python train.py --n_layer=11 --d_model=320 --n_experts=32 --experts_per_token=2 --d_expert=288 --d_shared_expert=0 --activation="squared_relu" --moe_layers=[0, 2, 4, 6, 8, 10] --router_score="softmax" --normalize_top_k=true --routed_scale=1.0 --balance_loss=0.00652 --balance_bias=false --init_std_router=0.0397 --lr_router=0.00141 --vocab_size=32000 --norm="rmsnorm" --norm_eps=1e-05 --tie_embeddings=false --optimizer="muon_variant" --lr=0.00238 --beta1=0.95 --batch_tokens=[65536, 131072, 262144, 524288] --seq_len=512 --train_tokens=564900000 --steps=2664 --dataset="wikipedia_en"
Below are experts of layer 6 (counted from 0) of a mixture-of-experts language model. Rows are named router (the router's row for the expert), up (a neuron's input weights, with its number), down (a neuron's output weights, with its number) and show model dimensions 64-127. Each number is 200 + 20 x the weight over its row's rms, rounded and kept within 0 to 999.
After each expert's rows: "comes before" lists some tokens at least twice as common just after its tokens as in all text; "comes after" lists some tokens at least twice as common just before its tokens as in all text. This comes from a sample of Wikipedia text that the model never trained on. Tokens count by the router's weight.

# expert 7
router,201,203,190,198,221,188,176,179,209,165,200,242,184,182,188,204,196,205,223,204,199,209,171,205,222,222,174,238,201,226,173,192,196,215,210,196,197,200,232,191,210,182,193,241,213,235,199,200,204,182,207,190,210,182,187,235,210,211,205,202,243,200,220,213
up0,216,207,212,216,208,204,201,183,189,192,219,210,201,200,231,191,191,193,215,176,231,177,181,207,220,193,196,218,215,189,206,194,166,189,194,205,200,196,224,202,175,200,169,208,199,188,231,179,217,192,195,165,231,209,168,186,170,209,212,204,165,170,183,220
down0,230,188,197,175,166,174,206,181,163,231,195,196,223,210,210,210,193,201,196,169,155,198,208,167,219,179,229,204,209,191,211,236,176,201,207,222,199,209,206,202,202,220,184,179,176,233,203,238,198,185,213,212,167,226,199,205,182,210,179,206,201,201,188,191
up1,186,170,179,212,207,229,220,194,200,189,211,219,189,191,168,207,192,208,176,190,228,175,193,204,183,197,241,198,188,201,161,204,210,224,197,163,194,256,213,190,222,211,209,188,197,217,184,196,197,211,177,209,233,206,222,189,191,174,220,159,156,154,185,197
down1,198,183,223,168,184,205,168,177,242,255,239,216,200,232,216,208,205,197,210,191,160,193,218,199,211,171,212,219,188,210,237,194,191,212,216,191,207,209,181,185,221,188,179,206,191,173,211,205,200,196,227,219,189,203,205,180,200,204,198,220,186,199,191,190
up2,209,179,261,208,217,177,221,244,201,235,205,169,200,195,184,197,200,227,195,211,193,155,209,226,169,183,192,237,220,215,215,185,217,208,182,180,166,216,206,170,196,175,170,215,165,223,191,210,178,214,213,213,174,177,200,186,235,153,181,179,200,204,213,181
down2,198,195,182,168,194,183,174,217,221,211,232,200,233,207,206,182,244,206,180,215,248,204,235,204,197,222,201,209,189,188,200,190,239,220,197,188,224,169,187,179,183,197,176,217,204,191,197,191,197,219,236,190,224,181,238,214,189,222,213,234,211,197,211,199
comes before: "\n", " ", " 1", "N", " 2", " 3"
comes after: " ", ")", "N", " —", " 0", " JPL"

# expert 11
router,188,173,213,185,176,197,194,190,213,160,200,206,215,215,192,237,178,162,175,198,176,196,195,150,184,180,181,179,220,178,171,208,212,226,211,191,224,224,172,172,212,177,227,219,206,219,175,201,202,193,229,174,187,201,166,221,196,224,229,217,214,177,224,201
up0,175,234,214,163,170,182,213,255,236,222,205,199,160,208,209,215,212,197,229,205,201,188,206,183,173,190,218,176,197,185,215,179,200,217,219,179,205,218,229,182,209,184,231,226,244,212,226,167,177,184,202,244,181,212,192,188,231,188,229,185,166,191,180,195
down0,189,213,188,219,175,190,195,198,212,203,217,204,199,208,208,193,174,195,172,214,211,225,188,200,211,202,185,185,244,230,206,244,195,190,185,208,201,219,204,182,214,210,197,199,239,198,229,216,214,195,211,174,223,240,216,181,202,189,202,151,183,197,172,184
up1,199,198,186,195,191,187,198,212,185,205,210,194,189,209,224,196,187,184,209,182,152,189,182,211,203,228,189,226,207,248,209,154,187,209,189,206,180,216,211,215,201,207,193,209,190,202,210,174,214,170,194,185,231,205,214,210,202,161,226,217,223,225,211,179
down1,210,208,185,181,214,218,215,229,211,183,207,204,224,222,229,184,204,215,168,201,193,198,180,177,194,237,174,228,210,243,223,230,154,183,221,216,207,184,202,215,208,195,201,200,157,197,187,198,184,204,185,200,211,205,218,220,182,211,198,187,174,174,212,236
up2,212,192,185,205,161,172,180,197,217,166,171,198,177,247,179,210,198,170,202,173,198,195,195,199,183,211,199,205,200,186,193,183,176,207,230,212,215,194,189,190,199,182,199,200,202,212,178,233,190,204,202,220,217,204,230,201,203,241,187,216,233,212,185,176
down2,194,204,193,222,192,230,218,215,167,201,183,223,215,181,217,194,179,242,217,210,190,205,220,231,191,178,205,234,185,173,192,161,216,210,211,157,175,215,191,208,191,213,211,202,222,206,199,196,206,205,202,209,220,203,194,202,225,202,179,193,200,148,209,176
comes before: ")", "),", ").", " —", ");", " –"
comes after: " (", "(", "born", " —", "–19", " (18"

# expert 8
router,157,195,208,218,183,212,209,203,215,224,198,207,250,205,198,211,226,212,224,192,203,192,204,223,174,191,211,173,227,193,217,205,212,169,211,200,229,182,218,196,195,198,158,180,221,200,232,205,208,171,193,166,216,214,207,169,207,192,196,183,204,185,200,201
up0,182,188,227,210,163,172,213,215,177,199,212,195,203,176,208,210,161,204,193,180,233,157,181,207,206,192,203,182,200,222,166,185,201,180,215,208,216,195,170,150,191,186,197,165,217,216,198,211,207,214,200,197,187,175,141,209,184,215,160,219,164,203,199,206
down0,188,228,207,205,206,244,188,194,204,179,159,216,162,206,206,196,170,190,220,205,194,198,138,225,195,206,212,183,166,188,191,197,156,199,197,189,196,197,230,197,180,173,205,206,185,186,198,211,198,174,214,188,190,208,194,174,217,180,196,217,203,182,226,187
up1,220,145,169,191,186,204,209,167,219,173,201,232,234,201,173,185,187,193,199,210,196,165,193,220,250,208,179,208,219,187,220,191,213,176,142,208,181,223,215,219,177,181,203,246,189,176,246,206,195,173,222,224,174,210,194,186,235,199,198,189,168,201,207,191
down1,195,218,186,179,224,200,218,192,208,228,209,216,203,178,154,202,207,236,218,194,239,159,221,189,206,198,177,200,194,214,177,179,209,227,188,193,207,200,202,172,198,195,218,168,198,188,209,205,206,182,167,200,203,179,189,223,197,207,226,224,169,179,209,204
up2,206,166,213,200,180,220,197,222,222,215,168,196,224,213,194,226,210,215,185,201,174,239,202,202,203,219,224,238,207,232,181,208,179,185,228,175,185,167,203,201,205,198,177,161,213,211,210,232,168,231,184,190,172,207,161,195,202,209,176,227,209,198,154,202
down2,211,196,185,226,192,193,212,187,209,171,192,211,178,193,215,194,175,200,211,206,228,179,153,223,203,187,210,222,203,136,201,243,209,185,203,197,196,204,181,181,222,222,199,220,231,188,159,175,221,232,185,213,191,200,207,213,173,175,202,225,199,208,177,248
comes before: "\n", " The", " In", " It", " A", " This"
comes after: "\n", " Genus", " name", " by", " Independent", " Starring"

# expert 6
router,229,222,210,268,188,214,199,219,193,177,206,215,173,207,174,215,239,201,217,242,206,178,191,159,180,209,236,205,167,192,210,242,198,220,192,180,221,220,219,221,214,221,197,162,198,200,195,203,213,240,215,230,203,210,185,198,206,204,239,202,163,217,215,199
up0,222,182,187,227,193,201,175,210,242,211,220,183,195,189,221,196,194,192,191,197,185,176,165,212,221,231,189,199,187,240,191,216,202,171,196,168,194,172,179,144,187,203,191,212,175,208,235,206,214,170,180,217,227,197,190,147,220,243,223,184,184,203,203,217
down0,216,222,193,213,209,193,172,217,198,180,170,212,200,184,158,165,208,166,193,184,205,186,190,204,157,247,160,213,212,191,181,201,212,173,208,202,165,186,186,162,160,224,207,194,176,191,169,224,206,201,172,199,194,219,203,183,199,182,176,201,223,223,192,188
up1,212,211,224,189,243,219,191,206,225,216,187,233,217,188,169,174,220,202,192,220,156,185,223,195,210,203,197,184,205,170,165,180,186,170,210,214,207,193,189,206,187,174,209,204,196,225,214,180,204,176,201,201,216,153,205,213,197,180,191,189,228,195,193,167
down1,206,171,245,196,170,212,186,202,158,238,169,184,211,191,184,194,208,207,238,205,228,214,181,195,225,209,245,230,164,206,195,232,189,214,204,226,215,193,178,171,206,195,212,210,183,201,217,230,206,198,181,202,189,194,193,150,197,193,189,208,180,190,214,191
up2,173,191,191,223,189,208,223,212,180,186,191,197,217,182,194,183,180,188,195,194,207,224,200,209,249,180,160,215,180,230,213,210,221,191,218,210,219,186,208,214,217,221,185,227,199,201,228,199,220,193,183,211,176,230,188,173,191,197,223,171,202,204,187,192
down2,193,196,204,201,173,233,209,197,183,222,219,181,221,191,206,209,213,198,186,190,194,200,194,206,241,191,171,187,194,212,261,177,202,212,192,199,250,187,174,187,207,209,226,218,230,217,187,170,194,188,210,217,192,204,189,167,210,202,230,200,235,219,189,193
comes before: ".", " of", ",", "'", "s", " and"
comes after: " the", " National", " United", " The", " World", " American"

# expert 25
router,202,205,212,189,194,190,232,197,188,210,203,186,191,189,197,168,200,183,178,219,189,212,198,201,169,213,238,242,162,229,257,199,206,198,207,208,229,202,216,243,193,187,166,180,172,180,187,192,184,213,208,192,212,187,198,191,183,184,203,177,198,181,208,176
up0,179,204,197,183,192,195,186,248,193,186,226,201,193,198,213,211,227,199,200,176,224,217,220,196,217,214,221,201,200,187,193,204,179,183,228,198,188,196,214,203,182,217,192,186,200,252,174,201,177,214,201,187,192,224,221,194,206,222,220,162,191,237,204,197
down0,218,195,243,239,196,196,206,209,197,217,217,195,191,197,236,204,224,187,182,173,200,217,172,163,179,197,207,159,187,257,199,187,237,177,217,210,185,218,184,185,192,188,207,219,211,201,222,219,199,186,215,207,204,194,188,196,210,192,178,177,198,200,189,199
up1,210,180,179,185,193,206,184,208,193,202,207,191,206,216,193,168,208,244,227,166,200,207,220,238,193,221,206,207,184,212,188,163,223,194,222,225,199,200,205,209,195,196,193,192,218,185,183,185,201,245,212,213,202,193,185,216,172,172,198,197,210,188,237,206
down1,231,193,184,167,168,199,171,198,214,189,196,218,200,223,211,210,191,199,203,183,197,206,198,216,207,196,192,194,168,228,217,213,224,155,206,216,176,206,217,205,177,215,189,255,200,201,197,199,238,180,212,149,224,176,190,193,213,221,191,184,217,239,233,184
up2,198,190,229,201,196,180,193,213,236,181,171,224,178,195,177,195,194,228,191,202,213,170,182,216,159,213,222,185,180,217,140,205,225,189,215,192,223,184,240,186,192,201,194,161,185,202,181,177,204,216,164,207,207,217,177,142,207,209,196,196,176,182,214,216
down2,146,201,223,201,210,172,228,159,224,179,183,188,157,212,219,197,228,221,185,225,186,189,212,163,196,214,211,204,200,198,203,227,175,220,196,231,204,187,218,162,210,192,199,214,224,225,176,233,162,199,236,190,218,215,194,232,202,171,188,190,233,225,233,216
comes before: "s", " of", ",", ".", " and", "ing"
comes after: " the", " and", " of", " a", " for", " with"

# expert 31
router,181,219,218,222,198,223,168,203,220,252,247,231,156,210,173,214,189,185,219,214,192,220,226,209,214,207,170,200,200,208,196,190,199,174,213,199,162,199,167,199,226,191,238,190,217,207,259,213,199,223,220,207,186,171,230,209,187,209,177,199,194,206,219,239
up0,224,165,182,205,196,187,197,236,198,171,207,233,193,229,182,236,195,218,220,235,221,191,207,195,187,190,181,203,216,190,151,188,172,181,201,226,235,221,224,196,220,208,212,211,192,196,231,164,200,238,203,193,165,204,205,173,178,208,198,218,185,231,209,206
down0,169,190,223,192,191,173,151,194,224,229,233,202,188,191,228,218,202,159,194,161,170,205,170,203,174,230,211,213,221,205,204,202,227,216,238,216,199,197,179,187,215,189,214,172,222,242,192,166,213,222,195,192,205,193,175,172,176,210,213,227,211,195,191,202
up1,231,221,164,182,177,181,188,175,149,195,195,217,208,208,180,167,212,235,183,205,215,220,171,188,245,194,190,219,188,211,213,187,204,193,191,196,212,209,211,195,181,185,219,213,219,205,210,214,231,229,223,197,207,194,175,216,217,221,258,182,203,226,204,210
down1,229,227,192,236,242,198,207,173,222,178,220,190,202,205,182,208,166,204,216,230,214,178,235,197,176,197,222,224,226,247,218,215,213,196,222,163,187,199,173,181,191,204,191,219,190,220,185,182,187,229,199,217,218,169,241,212,168,193,183,182,189,199,194,205
up2,193,212,219,191,190,194,216,217,199,221,224,152,187,202,217,200,218,192,191,224,205,173,158,144,166,209,190,179,207,202,204,151,163,163,211,193,172,208,172,197,208,213,229,207,193,217,182,222,211,209,194,193,192,193,206,196,186,229,170,184,191,232,195,213
down2,200,192,205,189,182,217,188,171,195,225,163,198,213,240,232,232,207,175,207,194,245,236,228,204,231,173,222,199,169,170,194,203,184,200,202,189,183,182,187,201,194,207,170,199,222,183,186,199,242,146,179,211,203,193,193,195,234,207,182,232,213,176,181,197
comes before: " |", ";", " (", " Racing", " –", " 2008"
comes after: " |", "|", ";", " 3", " 1", " 2"

# expert 23
router,171,188,195,238,190,220,228,197,235,211,214,228,203,220,173,233,201,227,250,213,207,214,194,180,201,205,169,189,210,179,200,230,214,175,199,208,206,191,207,211,190,236,195,209,198,217,165,201,201,181,201,201,203,210,176,159,207,204,228,186,208,187,218,216
up0,188,168,188,216,163,193,176,207,193,182,201,226,203,238,208,179,197,229,185,205,194,234,221,184,194,177,218,204,188,180,180,206,194,163,203,188,169,191,182,210,212,205,198,208,206,195,195,240,223,203,172,221,202,191,152,222,201,200,194,212,196,190,171,201
down0,253,215,176,203,241,209,165,225,193,216,181,210,226,186,207,191,261,200,206,189,202,204,220,206,188,171,205,217,205,225,165,199,198,235,212,175,190,228,180,193,197,193,245,210,146,185,188,183,210,208,175,195,207,229,178,185,214,164,223,190,196,219,208,203
up1,194,197,224,185,183,191,171,204,179,202,213,181,187,216,209,217,198,195,164,202,203,185,206,188,185,206,215,193,195,164,197,193,229,197,178,187,201,184,193,199,231,179,207,207,208,219,171,189,194,203,194,206,220,205,192,162,199,198,204,217,203,193,222,187
down1,192,199,191,174,167,198,240,213,207,226,206,222,179,209,211,235,204,180,207,177,215,186,208,198,196,211,238,228,230,213,207,209,216,181,224,196,181,214,174,174,180,214,224,188,158,227,204,191,230,183,202,170,145,187,214,217,196,185,216,221,178,222,204,187
up2,206,208,236,214,235,183,210,224,186,226,205,176,218,180,192,204,201,199,212,182,228,203,192,195,169,199,194,199,202,196,196,248,210,193,206,202,198,162,215,181,207,226,189,202,192,189,175,198,200,178,175,236,224,255,197,203,192,199,216,181,193,187,218,186
down2,191,170,214,191,209,223,203,210,209,167,243,217,185,239,178,187,190,191,157,153,219,214,217,181,226,191,218,201,219,196,224,178,172,179,166,204,179,234,198,181,175,202,191,209,172,176,224,204,217,219,203,185,196,191,185,195,178,216,198,180,191,157,194,216
comes before: " |", " ", ":", "|", " (", " population"
comes after: " |", "|", " ", " Total", "·", " Party"

# expert 21
router,207,169,198,185,237,180,227,210,167,201,240,176,226,226,221,218,189,194,188,179,224,219,185,204,219,206,195,190,211,206,189,189,201,222,249,183,183,194,165,175,215,171,179,200,224,203,197,191,191,214,225,247,204,195,188,227,215,221,187,192,183,198,230,202
up7,227,192,223,178,185,157,235,204,189,219,179,217,207,207,202,242,188,197,212,197,205,190,189,172,214,196,203,203,212,204,210,190,203,219,212,195,224,179,180,193,227,205,187,203,218,205,189,198,221,216,176,159,166,195,191,196,222,195,198,228,179,209,203,241
down7,211,181,210,203,203,159,245,208,214,196,194,209,237,196,195,181,194,195,211,207,185,210,203,213,200,192,239,214,202,150,219,219,219,197,210,248,181,159,228,189,185,219,203,199,218,218,190,195,201,198,218,208,204,169,195,228,235,176,208,195,221,194,207,182
up8,170,186,186,228,208,187,233,196,198,188,180,204,181,193,186,193,169,194,216,199,187,186,226,206,200,188,192,177,220,181,206,185,190,207,201,201,178,166,239,193,203,209,171,179,210,161,183,211,205,189,185,171,188,174,198,209,193,200,220,215,231,164,207,213
down8,170,235,201,216,171,214,181,206,159,195,171,190,195,204,200,203,203,214,144,189,196,172,201,189,171,187,183,212,215,202,229,194,164,203,184,187,213,191,235,182,201,218,163,186,156,161,184,197,201,219,193,208,202,214,197,204,192,187,163,219,161,191,213,182
up9,213,230,169,220,179,207,204,225,175,172,211,220,219,185,224,178,209,201,231,211,196,178,188,185,217,182,195,216,205,232,192,223,202,212,165,143,228,192,183,191,197,175,228,221,192,208,215,187,207,173,191,209,199,170,203,266,212,176,193,217,195,242,217,207
down9,189,164,189,168,220,213,202,163,213,239,184,209,187,182,195,198,156,197,242,182,211,193,196,228,210,178,200,196,196,213,243,207,200,175,170,182,147,193,217,204,236,201,214,191,176,199,213,179,221,204,203,205,228,178,179,204,201,214,218,197,189,175,190,195
comes before: "==", "The", "===", "|", "In", "="
comes after: "\n", "==", "===", " ==", " ===", "===="

# expert 15
router,183,174,211,219,237,187,200,164,150,169,224,210,212,200,185,190,183,240,171,196,243,240,211,224,191,176,197,173,190,214,201,201,229,196,188,217,200,209,206,215,194,178,176,199,210,193,230,193,197,180,224,203,160,206,215,199,214,210,219,217,228,159,218,216
up0,179,187,166,236,181,184,211,198,210,178,208,228,179,187,206,221,175,199,183,193,160,229,195,214,203,229,158,213,205,185,214,226,200,195,203,207,227,197,199,211,228,142,243,185,230,215,202,207,166,187,227,179,220,170,167,177,226,218,214,235,187,203,202,222
down0,186,192,217,244,203,208,183,227,234,193,200,224,186,202,214,229,218,192,228,179,235,190,222,206,169,194,231,189,207,192,199,223,204,204,208,261,210,217,217,145,206,197,229,185,216,186,196,197,204,180,195,201,202,217,224,203,220,179,219,178,199,206,226,221
up1,155,173,209,203,202,189,183,203,197,211,234,184,174,200,206,200,206,245,193,225,207,167,184,198,174,169,167,205,212,192,191,202,154,192,192,205,160,189,188,185,231,208,193,257,173,199,220,222,198,199,198,191,242,206,250,187,192,164,160,222,191,183,207,202
down1,220,215,218,192,210,238,197,214,165,197,218,195,198,198,209,215,232,196,197,200,183,163,207,215,168,196,214,230,219,229,190,193,170,183,229,189,191,204,212,208,203,210,182,175,226,212,198,196,208,218,198,230,214,199,193,197,228,216,196,205,218,164,212,196
up2,205,200,184,206,203,191,178,198,198,185,161,212,192,176,208,160,192,226,231,216,164,210,194,192,195,204,208,177,194,194,171,186,190,230,227,189,182,221,191,204,206,189,179,204,240,216,171,153,203,226,191,189,180,182,218,197,229,186,204,170,197,216,174,194
down2,158,221,187,203,223,228,214,163,227,201,212,210,206,159,162,209,216,199,177,208,206,195,164,204,192,189,200,234,221,228,220,196,221,203,187,229,181,208,173,209,213,222,234,183,194,172,226,187,213,229,191,197,167,214,165,190,169,173,218,183,214,178,170,166
comes before: "|", " the", " be", ";", "3", "1"
comes after: " |", " to", ";", " moved", " returned", " 1"

# expert 20
router,189,181,208,191,175,218,202,187,201,167,176,160,203,229,233,142,229,184,194,212,203,193,218,192,188,188,180,196,188,190,163,243,222,216,188,186,194,191,161,184,221,170,180,206,187,201,186,190,216,199,165,165,218,178,203,201,188,219,221,185,203,169,207,218
up35,193,223,194,227,227,177,205,224,191,191,207,190,225,192,195,177,194,190,240,203,185,188,187,217,203,184,225,219,210,251,194,203,224,224,209,198,180,234,196,217,180,207,179,207,191,177,206,192,203,200,194,153,165,208,222,215,195,189,225,222,208,205,254,160
down35,187,214,194,179,173,170,217,170,198,169,216,175,236,202,165,173,206,222,200,224,215,198,217,176,195,222,209,199,209,169,209,194,187,195,168,217,199,186,202,200,234,166,199,215,185,209,213,189,208,198,211,192,215,209,227,219,206,230,208,183,218,198,231,217
up36,175,178,221,200,197,186,180,170,183,216,192,243,208,201,248,229,228,225,204,238,229,230,212,228,248,223,202,189,194,214,191,182,188,187,205,183,203,218,187,212,202,199,206,201,192,206,220,205,227,206,193,198,203,190,196,204,205,208,217,172,195,203,221,222
down36,202,226,188,203,204,203,217,203,215,222,190,186,194,210,206,217,190,221,230,207,160,244,201,215,204,162,192,197,182,203,219,197,178,185,184,231,189,199,205,184,188,223,215,179,201,212,198,208,182,208,207,220,190,216,219,204,189,213,219,216,222,251,202,237
up37,165,223,194,214,224,171,202,196,170,186,197,192,186,189,196,195,158,158,209,193,181,193,203,210,210,188,241,208,222,189,193,180,185,156,185,191,228,174,211,171,231,225,242,199,188,171,208,164,166,206,197,189,211,180,236,210,191,193,222,164,218,241,167,216
down37,202,204,199,205,171,192,221,208,184,164,188,231,205,159,178,184,185,170,196,171,209,204,192,189,194,207,220,192,249,168,190,203,167,186,234,205,210,189,236,189,156,215,170,237,182,222,170,182,182,214,171,168,210,190,236,189,185,165,165,190,221,203,211,212
comes before: "|", " to", "---|---|---|---|", "/", ";"
comes after: " |", " ", "---|---|---|---|", " was", " ("

# expert 9
router,200,184,176,197,210,228,203,166,213,210,195,197,192,201,212,204,228,193,228,212,218,209,167,172,198,221,230,227,176,206,232,229,212,193,200,194,191,197,176,196,230,185,190,163,228,163,223,195,204,231,207,200,167,261,234,211,199,195,217,158,216,200,190,117
up0,229,173,199,170,208,214,214,208,184,200,189,206,203,201,206,215,208,171,148,175,210,182,189,201,199,201,273,215,187,240,228,197,191,224,174,172,202,181,194,193,215,243,186,187,200,169,154,210,215,220,220,194,211,207,203,224,179,182,195,187,218,196,225,196
down0,205,200,201,213,157,207,201,246,198,191,195,236,226,222,200,201,192,182,192,191,206,223,240,186,189,181,192,216,221,215,207,182,197,227,217,209,225,189,174,202,189,215,226,237,167,177,162,167,206,203,223,229,147,202,209,192,198,203,213,191,223,225,216,207
up1,209,200,208,203,195,226,172,204,170,185,180,210,172,222,220,165,183,218,185,225,171,206,213,194,205,218,206,188,176,206,254,207,213,228,191,233,204,192,200,205,202,245,247,199,192,184,197,216,222,196,201,183,195,235,190,206,192,197,207,196,203,191,209,179
down1,224,187,186,223,200,202,213,237,199,170,209,185,230,164,186,216,193,185,257,208,219,222,188,211,200,180,188,223,191,169,210,206,183,189,215,200,203,213,203,206,191,206,253,181,196,202,247,175,215,189,208,153,179,175,202,213,196,234,228,222,210,236,223,218
up2,178,193,191,189,216,186,175,203,158,201,165,197,169,185,212,205,200,205,174,194,193,191,187,196,185,189,233,196,225,226,207,184,199,195,210,187,172,200,171,182,188,181,205,175,215,209,217,202,197,144,172,209,207,220,175,165,207,195,178,197,215,214,209,204
down2,189,217,230,194,178,191,209,251,252,217,232,205,185,208,186,210,221,160,184,181,229,216,191,218,206,211,161,181,193,193,190,193,226,213,240,188,234,187,214,215,190,168,181,219,192,185,188,182,207,218,188,193,150,225,185,236,239,209,205,224,212,178,199,195
comes before: "-", " of", " in", " for", " as", " at"
comes after: " a", " the", ")", " as", " an", " first"

# expert 2
router,180,205,164,225,184,173,194,165,225,184,193,229,208,243,185,203,225,215,188,216,185,200,213,163,179,209,217,210,204,194,188,212,197,213,189,207,205,214,197,212,180,191,227,176,219,211,203,205,189,217,196,251,213,191,193,222,183,210,179,187,191,208,216,224
up0,213,188,195,193,236,204,177,201,163,230,156,207,175,201,211,180,208,227,178,222,236,187,231,223,221,204,207,229,188,190,168,220,185,182,183,211,208,218,188,235,208,172,222,223,204,207,187,198,198,206,212,190,188,191,219,211,167,217,225,181,198,205,220,212
down0,183,205,188,216,255,226,179,241,191,178,202,196,206,224,192,196,142,176,206,216,198,204,198,188,227,212,203,195,208,188,197,209,202,199,222,178,231,235,218,204,191,218,183,207,216,207,227,161,218,197,212,201,173,205,219,204,202,221,215,211,183,167,210,137
up1,192,206,170,220,210,217,182,216,201,230,226,169,203,228,181,204,226,192,193,188,196,178,201,180,242,172,181,187,225,179,189,203,214,227,219,244,204,201,182,213,191,161,215,181,200,184,213,247,215,208,207,191,201,203,224,183,207,177,204,220,179,210,197,207
down1,202,195,190,226,183,186,223,166,207,195,175,190,206,226,208,195,196,210,197,180,184,209,177,216,189,221,207,220,148,205,215,190,223,242,200,221,213,183,204,174,171,199,209,180,203,207,257,221,190,211,184,214,184,198,199,200,207,178,190,215,175,256,201,231
up2,208,167,203,187,203,177,189,173,177,196,223,218,212,212,220,166,202,169,212,204,193,210,246,181,164,200,208,178,204,218,175,204,168,188,227,203,203,209,249,187,193,161,178,214,221,217,198,182,239,199,185,203,154,204,210,207,199,197,190,204,226,201,230,201
down2,190,184,216,188,188,214,205,196,189,196,230,205,200,191,187,178,178,169,172,230,204,189,197,196,180,200,179,219,215,191,184,168,199,204,169,223,199,208,231,204,224,204,191,196,179,183,211,177,186,196,193,197,200,155,206,209,216,225,198,175,201,203,210,177
comes before: ":", "\n", " (", " by", ";", " /"
comes after: "-", ":", " •", " /", " United", " Preced"

# expert 29
router,216,208,169,186,215,155,252,157,198,203,188,225,217,174,221,211,208,216,195,207,173,231,193,214,199,188,174,232,199,216,173,158,189,208,181,200,200,207,161,169,181,191,187,178,208,182,216,193,206,205,225,222,199,238,176,234,210,193,176,207,217,218,171,167
up0,234,198,221,172,171,200,196,164,209,188,209,186,193,194,222,190,214,206,193,193,185,219,203,202,212,220,222,208,226,198,207,214,181,202,222,214,229,216,164,203,160,184,197,212,202,210,158,203,182,203,196,201,186,206,179,192,210,198,227,185,228,231,193,189
down0,248,225,199,183,200,226,154,189,236,193,167,214,176,172,228,187,252,193,193,219,201,185,192,198,229,181,188,191,213,201,164,201,213,208,206,196,219,180,210,195,226,199,233,187,187,225,210,196,221,233,217,183,183,241,210,185,220,151,203,218,178,191,183,218
up1,166,207,210,219,186,202,187,214,230,197,209,199,200,216,206,243,229,198,212,191,220,210,206,188,193,178,204,200,215,163,198,213,200,243,233,209,199,192,186,220,204,185,196,215,196,187,194,166,228,194,217,183,182,210,185,215,168,208,186,202,209,185,222,179
down1,192,213,186,181,227,214,202,230,177,208,186,219,205,184,205,209,200,249,218,195,196,187,205,179,204,182,183,195,202,201,181,209,231,199,211,182,255,190,217,173,239,171,210,231,199,188,178,217,213,222,230,209,168,194,231,239,219,265,160,230,178,195,198,180
up2,221,208,173,187,184,189,178,207,234,209,185,194,214,201,219,226,176,210,188,196,201,201,186,179,169,194,192,229,185,197,211,206,183,190,181,189,145,220,204,197,201,201,192,209,186,228,206,207,206,194,256,198,168,185,212,198,193,207,197,210,200,218,203,247
down2,157,171,234,193,201,199,186,179,198,200,189,195,204,214,211,216,227,219,190,177,156,192,189,162,192,202,216,209,210,166,204,207,188,199,197,210,197,176,207,224,206,168,137,165,167,196,156,194,206,195,204,183,223,175,194,194,229,191,184,231,185,192,227,160
comes before: " |", "th", ";", "/", " km", " m"
comes after: " |", "|", ":", ";", " on", " 3"